Weights of a small mixture-of-experts language model, trained from scratch on English Wikipedia.
Experts: 160 SwiGLU neurons an expert, a shared expert of 128 neurons.
Below are experts of layer 6 (counted from 0) of a mixture-of-experts language model. Rows are named router (the router's row for the expert), gate (a neuron's input weights, with its number), up (a neuron's input weights, with its number) and show model dimensions 0-191. Each number is 50 + 10 x the weight over its row's rms, rounded and kept within 0 to 99.
After each expert's rows: "mostly gets" lists some tokens that are sent to it at least half of the time; "comes after" lists some tokens at least twice as common just before its tokens as in all text. This comes from a sample of Wikipedia text that the model never trained on. Tokens count by the router's weight.

# expert 2
router:57 38 51 39 48 61 43 42 47 63 41 37 55 59 46 71 45 48 56 53 54 38 56 50 43 72 53 55 62 49 53 55 54 53 65 32 55 48 46 63 52 50 48 37 29 69 63 42 49 50 56 56 54 70 60 69 42 56 50 40 58 42 36 50 48 40 53 39 45 49 52 45 57 60 49 40 50 62 57 50 46 52 37 60 59 46 49 47 59 45 56 29 60 33 52 40 44 33 47 54 49 19 47 60 64 55 47 66 56 64 28 62 50 44 70 38 56 62 53 47 28 60 47 64 45 32 53 50 49 41 36 56 70 40 70 50 37 31 52 60 28 53 54 53 35 55 44 62 46 48 56 47 42 51 49 38 58 55 38 51 54 47 49 62 72 48 51 37 70 45 46 56 37 50 44 46 43 70 51 40 56 42 40 51 48 64 42 43 37 55 57 61
gate3:51 34 64 41 37 29 37 40 46 42 52 71 50 42 45 42 56 57 44 47 34 50 51 37 56 51 46 53 50 61 59 51 37 66 51 53 42 42 55 53 51 56 62 59 46 34 54 61 47 39 32 41 49 33 59 62 40 64 54 63 55 48 59 40 48 60 48 53 60 42 46 41 40 43 62 83 47 65 56 46 50 46 57 37 55 72 61 55 53 45 48 49 57 47 47 56 46 44 52 62 40 50 59 64 51 48 46 35 51 41 43 58 40 28 43 73 60 15 49 46 42 65 39 61 52 63 67 73 48 41 61 53 59 49 54 54 54 52 39 60 42 56 43 37 46 33 54 57 40 36 63 38 51 45 42 51 60 42 53 62 47 45 46 55 45 58 59 50 48 40 71 50 39 57 61 55 58 25 46 59 55 30 58 49 49 64 61 59 54 52 45 61
up3:54 43 60 47 48 32 40 38 52 35 48 55 59 50 47 51 32 60 62 50 34 64 55 67 48 52 57 42 60 58 64 49 70 58 55 51 53 56 71 44 45 39 54 40 36 57 45 42 44 48 29 36 41 58 56 41 36 60 44 47 66 62 48 30 45 51 46 66 47 51 46 51 55 45 47 61 53 61 50 67 41 53 50 47 45 42 48 53 55 47 67 52 61 58 35 72 38 51 42 56 51 58 34 32 43 37 51 48 37 60 51 63 51 37 45 68 55 53 46 50 51 53 37 45 46 58 54 42 57 43 52 62 51 60 31 56 62 46 52 62 35 51 50 35 59 64 29 59 48 51 61 55 49 68 63 41 45 48 54 56 23 41 65 43 60 54 38 36 51 64 65 54 44 71 64 49 39 34 56 50 51 37 38 54 38 45 81 48 48 51 49 46
mostly gets: "Personal", "==See", "==C", " Country:", "==S", "|"
comes after: "\n", "|", "-", " ", "===", "=="

# expert 5
router:38 50 39 43 56 32 71 55 45 49 73 53 67 38 45 46 58 38 47 46 37 49 40 66 59 39 56 48 65 45 55 51 68 48 70 53 41 51 35 46 63 43 39 34 30 78 49 54 55 57 54 47 43 45 43 49 54 49 52 62 58 51 59 48 45 70 56 65 67 48 42 43 61 47 53 55 56 60 56 42 30 44 43 57 52 36 56 32 70 68 58 44 60 53 41 53 55 63 56 41 71 62 42 42 43 48 42 50 31 55 45 44 41 40 43 50 54 49 40 39 60 48 40 47 47 58 40 46 32 56 39 60 57 35 39 54 57 65 57 54 42 45 47 43 38 48 35 49 49 38 60 50 37 47 54 69 43 65 50 57 57 38 54 44 46 39 43 60 51 66 66 63 54 40 45 71 39 49 42 47 31 41 50 52 54 29 41 62 47 51 50 40
gate3:32 48 67 59 56 32 61 39 47 47 56 46 51 50 59 54 55 57 37 38 70 39 47 38 56 56 50 62 47 45 54 39 62 64 58 51 39 56 56 48 44 40 48 52 64 54 38 46 43 39 35 45 53 38 54 61 66 68 66 44 28 39 41 57 59 54 63 56 35 31 53 57 52 35 53 64 37 38 39 75 47 47 43 43 42 40 36 52 39 43 45 56 55 57 38 66 39 51 67 53 60 50 52 63 48 55 50 26 48 46 43 43 51 45 35 45 45 33 44 32 62 64 62 46 59 51 38 53 35 50 57 42 60 74 51 67 67 50 56 40 44 49 46 45 70 28 49 58 53 35 71 40 45 52 72 69 48 46 59 45 42 41 57 56 40 47 43 50 52 42 45 45 45 59 51 41 40 51 60 36 49 54 38 53 54 53 40 48 47 50 65 50
up3:49 57 45 52 56 53 35 66 60 37 58 42 52 43 61 58 47 50 51 39 46 52 25 50 44 58 63 41 55 36 44 41 40 55 46 51 57 49 66 67 59 44 62 63 34 57 60 52 55 49 41 34 47 26 63 24 50 69 39 35 46 42 35 45 66 56 53 59 53 72 50 47 44 45 33 28 47 41 52 48 38 56 38 46 33 55 33 68 42 58 66 40 57 44 61 60 35 54 52 57 55 45 62 58 52 45 51 50 56 60 38 51 67 58 61 37 57 37 49 43 37 53 46 63 58 40 39 60 54 41 48 62 61 43 47 38 38 64 59 42 63 53 41 61 58 59 45 48 49 45 50 43 38 34 52 57 47 57 52 49 48 46 56 46 63 29 34 48 49 32 55 44 64 44 49 68 42 50 49 59 41 56 25 56 62 46 57 45 37 50 58 66
mostly gets: "irl", "ü", " Hel", " Sand", " Tur", " Nor"
comes after: " L", " G", " S", " T", " B", " H"

# expert 9
router:58 56 53 53 47 34 48 59 40 34 47 54 37 42 48 47 44 57 70 48 61 56 50 48 51 49 47 55 64 52 38 64 36 38 61 30 45 59 51 49 45 44 50 56 44 65 61 48 33 61 46 58 47 55 58 40 58 33 50 28 32 51 42 30 51 46 56 34 60 51 42 32 39 62 29 26 48 34 52 41 50 64 52 72 44 48 45 69 42 51 56 53 57 42 61 66 47 51 43 40 49 30 54 51 73 43 45 61 55 47 44 58 50 45 38 39 50 62 53 57 63 63 65 47 50 38 54 50 43 52 53 47 54 45 65 33 54 45 54 56 34 52 51 57 57 53 38 45 40 62 42 43 36 63 45 75 43 23 46 40 54 70 47 40 52 47 53 48 61 56 59 45 47 36 52 53 50 45 69 63 56 55 56 66 45 54 40 38 56 53 68 61
gate2:54 51 48 29 39 33 62 66 44 54 38 53 48 44 66 51 64 51 63 60 33 47 40 59 24 60 47 51 64 50 47 65 60 34 53 39 52 55 46 61 49 26 57 37 35 61 23 51 41 45 35 45 49 51 64 38 63 66 44 50 46 48 47 43 40 58 51 56 37 42 55 58 57 51 63 55 50 43 50 51 35 47 40 66 51 41 60 59 48 62 45 35 50 52 52 45 48 46 48 62 69 49 49 37 63 30 43 47 45 39 30 44 49 50 59 67 47 44 71 49 43 61 62 40 48 63 49 64 49 53 56 49 58 54 50 54 36 61 53 50 40 40 55 42 35 38 48 49 63 55 50 44 28 59 43 56 62 50 38 49 64 64 64 35 43 45 59 36 64 49 65 64 57 65 59 58 41 61 59 45 59 60 34 58 57 51 49 51 45 53 43 31
up2:42 65 45 49 56 54 40 63 69 57 46 65 40 45 38 66 49 51 42 44 65 35 70 36 68 53 50 41 34 53 49 44 45 52 43 57 41 34 59 59 59 48 41 47 82 53 77 54 59 50 61 49 48 41 44 70 51 59 46 54 50 51 43 53 57 45 38 41 58 44 62 46 53 54 41 51 50 57 39 47 55 51 58 42 41 44 50 42 44 20 63 44 60 31 42 48 68 46 53 63 46 49 54 66 43 58 46 56 59 51 68 59 55 44 45 44 58 53 36 42 53 38 53 46 58 44 55 52 50 39 49 53 50 60 49 47 60 35 63 39 56 52 51 44 61 55 53 41 29 58 60 54 57 36 35 45 34 48 46 60 24 51 51 40 48 49 55 52 51 35 57 43 55 40 26 46 60 55 55 71 40 32 42 45 72 66 37 39 42 60 55 57
mostly gets: "″N", " (born", "°N", " Coordinates:", " (aged", " (age"
comes after: "\n", ")", "-", "′", "7", "6"

# expert 6
router:50 58 56 47 44 56 53 51 46 56 65 58 61 49 53 53 40 55 41 48 38 68 37 65 54 56 42 46 72 41 44 30 54 43 43 43 52 60 45 60 64 60 57 43 47 59 43 55 31 33 38 41 52 46 55 53 41 68 55 62 54 43 53 61 32 43 49 64 39 48 46 46 64 47 53 67 33 53 48 52 54 29 61 66 40 71 72 46 42 51 50 61 58 55 61 52 53 64 55 54 57 50 50 34 44 46 15 55 49 56 59 38 56 53 42 68 38 58 44 34 60 53 46 50 52 67 49 54 43 51 44 58 41 43 38 47 47 61 42 60 31 32 27 37 51 48 52 66 35 41 49 41 51 64 62 43 63 54 59 46 49 39 37 53 68 56 30 50 54 48 42 59 47 40 44 54 46 36 59 36 54 52 50 36 57 35 55 65 53 60 39 43
gate3:51 41 36 51 51 56 50 48 41 52 17 59 53 25 56 52 52 36 58 47 54 37 50 37 40 39 68 52 50 60 58 65 38 44 50 51 55 58 51 53 29 46 55 48 40 37 44 59 52 50 50 63 49 68 58 62 38 44 47 59 45 41 42 61 32 53 51 47 34 43 38 44 50 51 51 35 53 39 48 44 48 47 34 44 70 57 54 54 48 57 49 52 31 51 46 57 59 40 35 61 55 56 53 33 46 54 22 63 65 45 56 34 50 62 45 40 58 49 36 60 46 47 35 45 52 66 65 47 75 60 52 63 40 53 46 57 75 45 73 52 46 42 40 44 50 73 60 47 62 45 53 37 50 59 51 54 50 32 48 53 47 46 43 43 49 43 71 42 49 29 46 56 51 42 58 42 50 59 65 69 66 60 56 47 52 55 52 46 48 61 66 51
up3:35 53 49 58 44 65 49 50 53 41 53 52 51 46 39 47 54 63 55 61 55 49 43 47 59 50 40 37 47 39 50 43 43 42 61 55 41 45 44 59 53 33 57 39 57 57 46 58 50 55 46 57 60 28 60 44 48 40 38 40 40 46 51 52 47 55 40 51 54 64 41 72 66 45 51 60 51 43 41 52 58 68 38 36 38 42 46 49 64 39 44 34 43 58 52 44 25 56 33 39 44 44 68 58 55 45 57 40 46 57 34 51 44 66 48 50 42 63 50 49 50 47 42 51 58 48 56 53 41 35 40 35 60 31 68 36 46 62 20 39 66 53 57 53 57 43 54 58 37 65 57 55 75 50 48 56 51 55 38 34 73 50 45 61 39 55 47 83 48 42 46 44 62 67 52 63 62 51 35 38 47 46 76 67 52 59 47 53 48 55 47 41
mostly gets: "riend", "irl", "oard", "ederal", " stand", " draw"
comes after: " F", " f", " p", " P", " b", " c"

# expert 11
router:63 41 45 51 34 43 59 42 61 55 70 59 71 40 42 61 58 49 40 38 42 49 38 64 35 49 61 50 67 50 43 47 62 37 48 45 40 42 34 62 56 47 41 29 41 51 62 47 28 50 58 59 47 37 59 42 60 56 54 40 72 52 41 43 50 50 53 47 54 43 45 39 73 72 56 54 39 63 51 26 45 47 62 40 45 54 38 49 55 47 48 28 39 47 57 58 59 58 65 61 61 42 52 54 63 50 54 53 50 33 45 50 50 25 40 53 51 44 50 51 51 41 43 55 51 57 29 54 55 55 23 57 59 43 42 57 46 46 45 63 45 45 53 51 40 49 29 47 56 25 51 44 40 60 52 53 41 69 30 51 62 44 50 62 60 58 50 59 64 46 55 42 67 54 43 57 45 54 39 23 47 57 49 51 46 43 59 61 59 46 52 57
gate2:40 52 51 62 57 44 51 46 64 54 44 57 53 36 48 67 42 27 35 65 64 56 55 51 52 60 48 46 41 39 45 41 43 36 54 47 19 44 63 60 70 43 48 44 52 39 41 66 69 59 45 34 46 38 63 45 46 54 63 56 48 39 49 44 34 68 49 57 40 51 40 53 45 57 47 53 52 43 36 48 47 36 39 46 63 54 44 52 25 68 65 52 46 62 57 33 41 39 28 69 34 56 34 57 64 48 50 56 68 55 38 60 54 53 43 59 73 50 49 40 44 50 65 56 55 59 47 52 67 60 37 56 42 66 49 58 52 40 40 37 64 50 41 31 42 44 61 55 53 47 52 68 60 51 36 48 39 51 51 61 54 45 44 61 56 49 53 61 40 48 49 60 50 60 60 41 59 52 54 43 52 61 55 49 46 70 53 59 29 54 61 46
up2:51 42 38 55 39 38 64 44 61 54 43 51 47 40 46 47 49 39 36 64 55 36 60 64 47 66 38 42 47 27 44 47 59 56 55 59 35 53 58 60 58 54 34 50 60 38 46 52 58 71 38 28 41 34 61 42 50 63 59 65 53 47 38 47 49 63 48 72 34 55 29 46 52 45 52 58 26 51 50 54 48 56 46 38 44 52 37 51 46 48 53 42 57 73 70 32 47 59 48 66 45 47 51 62 60 47 52 49 60 61 60 66 59 51 48 58 51 40 45 25 58 47 66 64 60 63 49 36 48 40 42 52 23 63 63 34 44 39 47 50 64 39 41 47 31 44 61 61 42 40 58 57 51 45 57 53 39 48 50 39 65 52 38 51 52 49 33 52 47 39 46 55 47 59 50 38 57 44 43 41 55 45 52 63 40 61 47 58 34 55 58 52
mostly gets: " end", " rest", "alth", " Time", " wind", "eek"
comes after: " W", " w", " H", " O", " (", "-"